Weights of a small mixture-of-experts language model, trained from scratch on English Wikipedia: 49.4M parameters, 337M tokens.
Below are experts of layer 7 (counted from 0) of a mixture-of-experts language model. Rows are named router (the router's row for the expert), gate (a neuron's input weights, with its number), up (a neuron's input weights, with its number) and show model dimensions 0-159. Each number is 128 + 32 x the weight over its row's rms, rounded and kept within 0 to 255.
After each expert's rows: a language model's description of what the expert responds to. This comes from a sample of Wikipedia text that the model never trained on.

# expert 6
router [141 167  85  57 108 132 169 106 103 110 100 107 101 115  97 173 144 116 171 172  90 135 126 102 174 152  84 146 146  71 162 103 113  94 162 147 186 157 125 152  82 140 139 116 141 163  98 179  98 120 127  74 101 166 108 121 165 157 123  92 152 205 145  85 105 154 123 161  95 180 119 169  95 161 179  94 117  81  94 185 117 132 129  82 153 150 102 143 173 114 180 113 115 163  74 148 105 192 117 157 141 147 123  77 179 184  96 116  82 137 148 115 146 181 119 160 161 118 150 141 125 116 146 122  99  83  82 173 161 179  95 165 119 163 181  99 119 130  76  76 156 128 126 149 107 119 149 133 121 160 135 107 137 155 110 140 184 123 160  67]
gate0 [111 176 149  97 112 104 177 173 117 170 114 104 158 117 137  74 164 132 129 165  82 154 120 110 162 114 154  86 110 168 174 143 164 103 174 192 141  93 142 190 104 127 170 112 143 182 128 158 157 150 156 102 123 148  88 156 165 123 151 158 150 183 123 114 158 104 116 125 150 120 145 214 142 133 182  95 123 142 141 104 121 114 105  92 153 169 104 142 123 134 125 128 126 150 197 183  59 177  42 145 116 122 173 123 121 154 103 166  78 186  88 150 130 172 130 121 118  64 119 136  92 137 179 218 137 142 159  89  90 126 118 138 151 108 123 119 130 125 126 107 156 135 120  99 131 167  65 116  81 130 173 174 150 191 120 131 134 150 167 152]
up0 [146 109 108 113 131 109  99 112 123 169 165 122  95 139 174  75 138  88 151 138 163 151  91 113 135  66 135  85 107 136 162 131 129  75 126 104 116  73 157 128 125 139 133  99 130 123 119 147 128 119 118 126  93  87 129  94 131  82 192 121 107  80 204 143 172 144 126 136 102 121  98 167  92 117 110 133 162 119 176  91 127 123 166 134  89 106 131 119 185 126 114 139  88 153 165 104 126 178 145 139  46 120 157  75  86  93 124  91 142 140 117  29 154 145 145 141 109 178  99 122 153 130 147 164 148 107 129 114 165  75  76 118  96 123 152  89 162 206 136 172  90 156  71  89 136 114 163 145 146 168 134 226 174 146  97 157 122 161  54 143]
What it handles: Name-initial syllables. First syllables of proper names in tables and lists, often Ha, Wa, Na, We, as in Ha(g), North Ha(ven), Wa(usau); also who, like.

# expert 62
router [ 82 174  88 138 127 170 164  96 114 151 162 119  56 112 161 138 194 192 138 135  97 184 153  62 121 112 142 148 152 134 144 129 163 150 101 175 128 172 170  61  84 180 176 145  79 149 160 168 135  97 194 117 115 127 116 133 126 137 125 123 146 122  44 128 117 135 121 106  90 167 110 124 120 130 154 135 109 109 133 107 146 132 147 112 125  70 108 152 178  63 112  88 160 109  91 159 131 160 122 190 122  76  97 137  98 145 106 100 163 120 106  82 138  79 130 137 155 140 148 172 130 110 138  84  93  90 106 154 127 131 130 104 109 127 146 112 185 108 143 137 142 156  64  60  72 125  60  95 120 136 177 127 174 136  63 116 154 157 119 166]
gate3 [118 164 116 123 113 128 152 148 142 116 113 166 116 124 122 103 115 149 155 194 132 111 160 101 121 178  77 123 164 109  84 134 142  93  74 131  88 150 159  92 132 132 161 128 143  87  77 158  98 103 100 202 107 107  89 118 100  77 146 149 183 139  70 156 112  74 114 200 145 118 188 109 132 159  69 162 116 109 127  99 177  97  76 153 148 125 110 124  73 122 126 125 147  90 175 102 163 103 105 118 218 164 160  71 116 146 165 120  94 150  96 132 122 135 169 171  63  82 157 132 109 178 141 159 150 134 174 132 146  48 118 104  51  68 145 115 128 153 129 191 127 115  81 128 139  89  90 108 144 123 142 145 133 121 119 139 101 144 101  92]
up3 [165 126 181 100 158 143 134 151 142 137 171 129 180 142 140 128 119  83 157 102 177 120 103 164 113 123  78  43 116 116 115  97 146 127 113 138 181 185  94 167 113  85 126 195 139  99 143  95 154 154 129 109 100 136 150 144  23  90  84 176  76 135 199 108  83 106 191 143 128 140 186 161  78 133 121 115 116 114 105 110 115  87 136 136 144 108 111 138 134 117 169 138 125 149 131  88 143 122 120 147 128 110 128 117 112 129 122 128 159 163 166 135 124 105  93 107 139 121  92 153  71 123 118  78 115 107 139 168 108 162  99 166  59 139  39  92 159  89 112 173 173 141 182 138 131 114 154 121 149 141 174 169 126 192  90  83 176  74 134 112]
What it handles: Person nouns, man piece. The piece man and nouns for people or roles (member, person, author, leader, women), as in young man, Wing Commander, manga, former members.

# expert 30
router [196  78 169 154 150 176 143  90 146 141 121  91 177 110 104 108 106 174 183 135 123 148 121 133  81 116 169 105 154 101 116 141  89 107 157 150 107 137 110 147 139 169  58 157 164 161 163 170  98 115 154 139 128 148 132 153 174  93 201 168  59 140 100  93 117 134  95 145 148 170 115  97 110 162  93 122 200 126 142  50  87 119  57  88 118 112 106 116 107 153 191  99 158  74 165 123 162  90 105  67 111 130 145  86 142 149 103 165  88 128 153  89 136 137 144 148 147 134 128 154 141 105 137 138 168 172 113  97  64 135 175 129 126 140 154  76  88 114 125 120 151  86 103 126 127 110  99  97 198 128 154  89  63 107 164 157 123 109 110 115]
gate0 [133 108 142 164 162 144 133 158 101  79 120 156 162 139 106  82 127 142  98 112 134  90 154 121  60 124 106 127 125 181 159 130  93 124 111  88  91  83 186 146 143 187  97 140 147 105 117 102 117 122 117 149 122 143 140 162 159 154 184 150 106 159 157 140 103 195 154 162 161 139 115 144  96 103 156  98 140 227 144  85 136 141  58 120 111 100  88 201 163 146 143 175 133 152 132 125 106 138 161 138 120  38 129 145 155 117  99 135 145 103 178 109 109 136 106 146 127 134 177 177 191 111 129 126 152 136 104 123  95  83 132  67 144 167  86 111  84 100 135 197 144 143 161  77 119 123 103  75  92 143 152  93 187 197 138  83 130 130  71 103]
up0 [126  91  97 150 160 105 141 121 117 169 178 131 144 153 132 155 183 157  72 106 186  86 139 146 126 104 128 150 120 138 102 147 162 134 144 182 143  57 125 100 121 190 107 166 162 130 160 159 177 135 180 177 141 125 173  77 142 152  78 119 117 131  97 134 142 117 151 126 151 127 132  92 130 119 106 145  84  97 123 195 152 149 133 141 122 140 122  99 132 132 108 180  91 150  70 149 187 153 110 184  93 128 130  65 183 113 141 151 107 160 133 143 122 116 145 132 135 176 114 132  81  63  86 147 161 121 153 150 173 168 188 166 121 133  90 135  57  86 142 125 164  89 207  98 117 163 144 144 120 118 126   7 153 117 115 138 118 120 172 152]
What it handles: Prepositions after verbs. Prepositions such as at, from, to, by, in right after a verb or participle, as in "studied at", "acquired by", "returned to".

# expert 56
router [116 124 167  84 108 127 165  98  98 163 164 127 125 102  96  96  53  94 188 168  85 117 106 153 145 132  93 147 158 104 143 119 111 104 138 119 129 183  72  81 113 132 163  88  90 126 127 186 100  87 168 114 162 150  97 153 147  99 138  96 142  90  99 172 129 147 166 121 133 142 134 151 140  85 145 105 145 111 100 176 150 180 121  98 137 153  94  93 177 115  78 117  72 150  92 112 168 205 138 114 117  97  99 140 149  58 107  68 106 136 150 161 129  72 146 101 102 105 133 154 117 133 155 226 100  88 140 146 153  32 130 139  69 150 126 149 140 159 118 155 177  97  92  92 166 132 154 100 103 144 122 101 129 141 127 175 110 182 118  99]
gate0 [ 65  75 168 137  69 118  96 123 164 124 137 158 185 108  92 116 105 139 170 114 120 147 148 142 158  97 117 145 157 165 117 138  78 134  86 134 139 119 149 132 122 137 138 125 138 148 121 148 116 143  79 159 110 162 126 126  77 166  89 217 128  30  66 153 139  60 166 122 178 196 149  92 130 104 107 140 134 140 111 101 147 155 103 167 147 147 100 104 193 159 113 137 137  95  99 113 150  88 146 123 106 141 143 103 160 141 150  85 123 148  95 135 156 107 124 133  88 140 113  89 124 119 119  84 192  35 117 134 149 106  87 144 104 166 210 125 105 179  69 148 126 121  91  66 162 150 137 105 130  85 137  65 135 113  84  95 132 118  97 119]
up0 [134 110 162 116 113 156 176 119 127 126 148 103 108 181 114 134 111 125 130 160 104 176 134 104 128 162  84 131 122  85 171 109 126 126 119 125 142 114 140 192 115 174 131 118  98 129 104 166  40 120 120 159 132 133 126 212 179  67 104 128  91  23 123 149 151  62  79  93  95 103 178 135 156 125 115 123 170  97 136  79 120 106 147 112 129 185 169  89  95 104 127 100  86  90 110 132 120 144 111 110 102 168 119 146 165  98 143 140 130  84 153 122 136 134 166 140 127 139 150 163  92 118 174 125 111  67 127 159  45 160 164 144 150 155 136 101 164 171 119 145 146  75 132  94 176 126 146  88 175  71 140  72  90 125 164  97 171 115 140  57]
What it handles: Pieces ra and va. Mid-word or final ra, va, ja in names, often South Asian or Slavic, such as Baliraja, Bayramyan, Sharapova, Kinvara, pyramidal.

# expert 48
router [144  97  76 114 105 128 160  67 110 136 128 148 151 132  51 196 162 119 145 146  77 153 166 164 157 147 151 147 121  83 151 129 133  79 114 173  92 169 148 152 194 124 108  81 134 124 173 153 134 167 102  99 141  96  79 126  62 147 110 129 183 110 161 113 150 154 125 127 133 128 146 176 170 152 135 142 122 130 132 137 160 106 190  92 105  97 146  99 128 153 144 124  81 145 153 126 121  91 106 104 107 141  90 149 124 124 170 131 143 100 115 101 143  62 134  76 105 150  86 160  82 107 128  86 145 130 183 174  83 134 170 101 131 165 105 139 107 182 142 128 161 151  85 134  78 216 166 178  83 180 140 192 129  92  74 129 133 119 179  81]
gate0 [123  90 141 144 169 131 131 125 123 168  72  85 107 133 160 196 161 132  92 117 133 168 147 141 118  93 161 157 107 107 104  99  96 116 133 113 160 184  84 173  71 105 178 138 140 132 108 116 100 166 126 147 111 102 170 159  55 125 104 191 158 119 132 114  97 122 119 130  33  75 124 156 108 115 107 105 109  95 158 151 125 153 183 116 112  74  83 142  95 136 142 111 154 105 193 152  62 129 147 109  85  74  96 126 162 172 112 154 167 200 121 150 196 101 192 124 116 111 137 156 108 141  89 156 140  77 118  97  93 146 130  53 163  91 123 172 107 121 131  97 119 116 127  82 114 137 152 114  91 173 123 184  80 134  95 142  94 123 115 103]
up0 [101 127 117 178 106 143 151 131 141 113 163 144 122  74  84 129 140  53 189 126 130 195 146 152  88 104 107  98  88  99 139 156  79 113 126 140 110 157 115 145 133 122 125 153 139 163 181  96 166  95 107 105 119 131 101 177 120 143 160 163  77 161 107 112 142 145 153  82  30 149 112 197 205 186 102 139 153 109 103  75  96 110  99  60  99 129  95 124 161 158 103 110 135 139 164 125 115 137 118 144 103 111 128  96  82 131 106  86 119  69 120 162 117  75 132 146 102 133 105 103 142  96 121 148  77 122 113 156 107 123 168  89 155  64 151  74 163 165 113  98  95 124 109 171  93 123 182 126 142 113 132  62 192 129 101  84 148 183 123 158]
What it handles: Syllables ending in i. Name pieces like ni, bi, di, wi in Slavic and foreign names, as in Czar-ni-k, Kopriv-ni-ca, Mozam-bi-que; also line breaks.

# expert 38
router [124  82 155 168 115 147 108 138 118 121  72 108  93 144  89 107 170 173 173 143 120  78 143  83 138 147 159 134  79 164  90 182 111 148 135 128 134 155  92 112 129 141  60 116 104 159 170 132  51 102 168 120 168  82 170 151 110 145 104 123  78 161  98 134  81 127 102 119  97 135 153 100  93 133 130 153 215 172 121  81 138 105  63 107  78 181 160  52 104 109 154 154 116 136 145 164  99 140 115 144 142 150 104  99 143  85 114 145  80 123 140 174  91 141 174 133 100 105 146  95 135 132  97 158 105 176 152  99 122 166  89  89 180 108 114  85 132 140 114 131 171  84 102 102 117 208 114 155 163 156 166 157  59  98 162 141 110 142  93 141]
gate0 [139 120 202 135  47 160  72 132 132 123 232 101 138  47 143 156 147 146 111 145  98  91 132  83 119 121  96  90 137 151 122 118 143 157  88 156 131 134 108 118 149 148 109  98 117 136  79 167 144 127 133 131 131 121 215 104 175  38 139  98 179 125 146 169 118 169 118 136 161 204 108 136  84 144 144  65 194 131  57  99 126 115 173 120 137 143 101 117 109 170 146 180 173 110 145 173  99 121 101 101 129 133  95 130 131 157 119 141  77  82 115 108 135 189 172 109 126 111 148 114 133 142 173 131 161 161 117 156 158 187 130 144 158 141 139 118 151  71 103 106 122 135 177 120 112  91 111 127 109 153 146 162 112 127 118 138 158 135 106 190]
up0 [ 94 141 210 134 145 108 201  94  96 129 125 108 101 143 148 138  97 105  57 124 199 133 142 127 108 171 158 116 157 135 163 158 163 158 114 143 190  86  72  85  72 124 140 180 103 120 104 171 189 145 153 146 102 147 144 150 107 122 144 111 169 175 142 148 100  98 160 173 140 101 154 140 186 175 108 144 159 174 145 166 128 134 138 166 100 132 164  76 101  80 137 133 114  34 127  85 157 128 158 129 130 136 151 145 155 154 158 107  88 165 180 101 136 154 105 116  84 116 163 104 128 120 148 174 107 148 104  74 148 150 183 227 123 111 137 127 123 120 138 156 149 177 139 128 111 142 100 117 120 116  81 163 163 146 129 104 153  67 106 163]
What it handles: Prepositions after nouns. The word of and other prepositions (for, on, between, among, about) following a noun, as in Curse of, loss of, way for.

# expert 53
router [121 139 138 131  79 125 146 186 143 205 104 167 184 105 174 151 123  66 138 153 129 149 138 150 173 128 160 139 173  87 160 102 147 121 128  73 148  71 124  69 146 156 145 100  91 144 121 123 142 161 134 107 124 123 106  99 170  99 160  98 136 149 144 174  76 158 115 143 109 121 118 121 114 116 150 109 139 189 116 146 119  72 129 143 147  44 120 111 144  59 127 143  56 149 148  60 144 107 174 140 164 144  90 132 139 134  95 129  96 149 153  98 172 176  83 107 156 153 147 131 155 122 144  56 165  81 149  95  79  43 100 119 157  85  76 131 181  90  98  97 108 124 137 169 138 116 173 112  91 105  87  92 144  99 145 110 168 159 154 111]
gate3 [133 135 163 130 143 136 140 112  92 140  66 163 109 129 179 106 144  68  88 119  99 116 137 107 138  63 100 114 153 112  74  92 171 133 123 142 184  60  91 169 148 150  75 108 106 101  96 146 197 151  74 169  99  84  83 154 146 113 162 152  88 135 152 117  49  82 131  87 203  94 146 150 112 130 112  94 145 171 134 105 121 178 182 127 202 161 113 105 135 119 133  84 145 128 215 136 150  71 124 137 169 136 125 139 131 134 125 181 116 130 119 118 158 127 175 170 111 110 117 143 124 145  72 111 132  41 127 162 126 141 121 128 158 122 124 140  88 104 110 101 113 129 180 167 186 144 140 163 126 145 115 101 104 109 187 105  90 157 116 143]
up3 [ 88 203 170 114 136  93  82 156 128 122 114  77 109 129 152 142 122 181  89 108 137 191 107 207 119 152 181 133 176 136  95 147 140 119 110 110  90 155 128 127 140 137 168 145 130 182 158 124 152 151 120 155  57 105 148 157 155 105 155  86  64 148 146 107 114  97 118  57 152 132 118 121  96  37 120 109  87 150 169  93 126 101 122 131  97 116 143 151 140 178 128 116 155 114 162 156  68 121  98 118 137 145 134 133 122 107 148 137 163 129 111  77  97  71 158 190 144 131  63 174 142 206 145 131  86 172  91  58 126  68 168 174 128 163 172 113 147 133 164  80 142 116 130 131 109 102 105 101 117 170 112 124 152 123 119  82 149 126 168 111]
What it handles: Pieces after H. Pieces right after a word-initial H or h, as in Hlóridi, Hence, HMS, Holly, plus endings like "ed", "ve" and table pipes.